{
  "num_hidden_layers": 10,
  "experts_per_token": 3,
  "d_expert": 192,
  "hidden_act": "swiglu",
  "routed_scale": 1.73,
  "balance_loss": 0.00732,
  "router_logit_norm": 2.0,
  "lr_router": 0.00054,
  "norm_eps": 1e-06,
  "beta1": 0.95,
  "batch_tokens": [32768, 65536, 131072],
  "dataset": "wikipedia_en"
}
Below are experts of layer 5 (counted from 0) of a mixture-of-experts language model. Rows are named router (the router's row for the expert), gate (a neuron's input weights, with its number), up (a neuron's input weights, with its number) and show model dimensions 0-255. Each number is 500 + 25 x the weight over its row's rms, rounded and kept within 0 to 999. Numbers have three digits each.
Before each expert's rows: "gets" lists some tokens that make up at least twice as much of what it gets as of all text. This comes from a sample of Wikipedia text that the model never trained on. Tokens count by the router's weight.

# expert 30
gets: "-", "9", " •", " Total", " Coordinates", " Website"
router:491555477534526497512545483543520476498483561524474461494507516476497531485550470476506520517511466477477500499450509568489462513518511494516523544522486499485463491543505495551509464529541509483520525475504515518466524523508475535507518486510449484521520472508490514510506497464484457536537512525496494469509509491499525576498492545476517478553500489514485523488503515514497491431423507487519547495452508475518489515527486501479520521513489503485506499506496497463553532514502474479478541495455488530496539506498445534517528573509539491519506468476490538476481515468520501541510468507534504468458514518516479505519510497497516462523550504495497517518513499516466501537484511506506496506506504461509468476477469498475492471533490505490511508499516515518497479518500470
gate0:492541529505504510534472504532486473489492517477519446501506533536535523490488464496519519502504512499485516515510527506517454493486493548526520499528503517494461492479482416521511543522531529498501499485510482455538500487488428536441513498521437489524505520516511513471482500494474469558526521489540513478474502499519525532469513481474473507500476493522504507527529459473475507475479511497491509504450525492470529517482483477499442473479508484480487493465457499447493486474525519502540524524494509510534461565488502512474488492466516498522511500538532548568476482481529504508544477549467437501437472518543473525516489500535521461490529525472516479517492517484516521530463478503490498487508516496514542478475533486505484459488536495505494491455505504455529487491527493
up0:509456467502504493464533506476494535533502471529482549490487482456475482520509522498469477497485494518522492480483481485476534506504517452499466504464493495526547507511520599472481475481469469484491500504483513543484504527507565470571474510478567513478516479490468472531506484507521523445458467516474473515537496478476484475518470518528525498499531508475496492478481535519522511531529473528491487498559471513539490489522507525489562541530483507517513502531537502554503520532476478500472478476502477479465557433516509478518516498530496482469495498471474457433529507517468493470471524462535554501562524510472537487487496512473461530508471473524479518475505493521495492486531521489502486509487500500488464512526483521490525541484468501490505514532488504553458521497478523

# expert 44
gets: "/", " No", "+", " Best", " Gold", " #"
router:513483549531533495469460477506517493503457486472487529479509483507529456510455474491539513521489534563515490524515483456494517525483485502463485509520527501529514483489521499499503483502557504494487527506492466516496478472490508503489503509509455521520474480481505503478534490518514484472509513552552507495497538514564461472477459511525489552531465499489464544516507521483495497485498526496537484522498469489509470453529531481506498527514471500468522520492457518463483512447508481506505464519492490476505560500467533487487491530469511463543516504483521507478491477418495498501508473510528486569531455524507480507478501526507477483516495513549499490447532488516500487475503506485498481498481497550517480491495478494520507473542488465462492492487501491473514503540462410
gate0:434507526524505482480501489490515507502526518517543534539510507500522493518501526515448451516530496560552517485546523475549493440471490534439484501483505458499487514513527496493507495491522513475476509491477477521498516489507529476530512475444508501498449502493500478525531548533526487454502470492490486541500495464492491483502474499516525502514553488516508479480519515517451512542486531475483458520537460464458501486533495495521506502520499538498547507515509507460505478500521563466548518496521509486493507503533484484491503499512494508468518539520496527496453505484547465526500507504508513532532527508473493518534489525503499497532518531514505514475539524510426521514463457475515513519491512537488574472478485490525527462482487476481495509501505463495506491503493520
up0:567493472473504508517496513502490483491486490504465489463480481489471509476522493491542518479476493446449497514462487502462487550538517462551520488534491564493502470473486495517485505510488496526523511520533504468481470528479483518475479545543476480508536495515513507497457452462480512528499519524494521465513509528487518526499516491467460479461437502476489502523479481501541513449547454496515541509463520535559515514486496493489500493473509481503454469470474505544504507500481445522455481505487492497527490487476519516485519516499500510536474458461507465519532512507464539475502505502479500456463478487508529491448526483496490510459475481485497484532457476492570485492527544527496510500502476477501452540517521525479471509502514518493501479481484549509491509503511471

# expert 7
gets: " for", " on", " with", "al", "k", "d"
router:538503505469520509479502525523509514561526514509491540470457484525527525463521519479537464472515485502499511487556484510517502504497493542502523475493556462486489520474517527525498497505459518496538525484506502514519471460477489524483477497495491497524504512498545470472485509526503454487492502491514493553538476489492485512486482477506518493549509499468487518530525503473476445549498525516495467516514539528507455499457487525476488523505480498509453467528465530481476495518466533486573567527539506489516476484516467529498485498492518527508497540549530496478467521504491522543528472533459468522511450523520510448510561555487493491524538485529490534480513545488501477520495507517507491517521494490489495499517472489512511471497469510512523489480467495508538521542497478
gate0:465499473514528533475516494520483469512514512523569500515517471517517522471479503511504512478549509536501501516523459470524479502536530508467480512458527492465519494519498480495478491469506426500517465486508474527529516514521504467536514475509474506492505510519494525495499520475550507481527519522540496507490509460487499502483528497478501487485547493548485506461502475511527507530490467504470528503517483480535484514493507524503493512507504468473503479489509511488479499500478518517477477453493486534462486465498484491491499541518482549483512545483459508465459529497499482498511488422453481561501513496503497527515542516514465480512505498510492510472492495501477503489559531508527474462544489466523504489517484496509472496517456471530493479482527512501469536510530533
up0:486486473502543496508529503501484470495521523523536467515541487505514508500520463503531497543487521526500518485503459495480519501505493522501469462494496527439490524492508474481516525455526450490506455507481512478518501532523466528513545506501458500507519560529509499505499531447540513499512498498510498476473511501512482497518516514465512482494523442485474502511553504533524488525471520512486586538514524477527470511540515538518513514518464452505547496522495515534450509489495508503479506485492492513457494459505501508484502511516478546468528523536496484528456544509469528503514511457505428508512514499496496501515506466485482471524499486504499525456476500497456487527485520454527469469474490479547489508521464492483491493486484500497519499520499498479472554501518532

# expert 15
gets: " at", " from", " his", " their", " its", " her"
router:543539527535485463448538507459503478521501492544549529540501488509531566475516488487489472515512459507499523480488487523485530490457471519495556522512519515520536506571489510499554558472457501477525482480499499503510521497533485525472504504511491519521439502493506523503473523526539509459465454521516495519481509511534489488506533517485479501484498475485518478502476524452529497477518504505528526500506542498499485514473461477505472466488486490484519538511495519500481454461514534498517521482498468509543469539513475521502522527513496481503514475465509488509484476514497490497482500535543500528528515518493502516502479545517505539479468479506480458504538522511494466475526478526489515452478483478556481498497473483486518499538479464534494509519488488551531493516487469
gate0:480511466490461490484487499484533525538480506533469474477455491498504518536529487547475481503495488496542490532499526511510488488525547514475476499490498486451502513485503508475563543493498483489517525532473515472490466486476537519496474484488502506480520540483510518518531522497536549521502479526462488500555493469502491482507488495497452500505518498517488531560489463464497433489520530522516494533506456496475443518452510523528502518505497536468484545463514474517519468479458523471494501518505487490495528457499523478481522520511494492540487516455484525528515533496501473463525489495525529520501494525512494510484484522492507530433476520485462467522573473535526506494478465488508486506526479484549521488485500541520496469532510502501459511503522511528491492456446524
up0:519489529512549497522517504523458492466533497466538529524540502514485484474470525446497509496506513506451505471489484489488520513485460493517524499499511519553503486510499499530436446510511524511487476475537493521507522511533474479485523516516499484521472460536491480468472464513448466474503509485550518488439511540488504525492508505499550493503490486492501475451518532525494564507475483477491500471509539511536540485542497465482491489473501469523520456534483532488484532525554471526500496479496512514501469535510477523522483471492521496460517495554501477466478478493499523517475514517463470495508510478483506493512521486502508473565522489511538534499439537461467491500526530523505516498469515503454491530514498451492505532462488500491541488486478499479512512539562485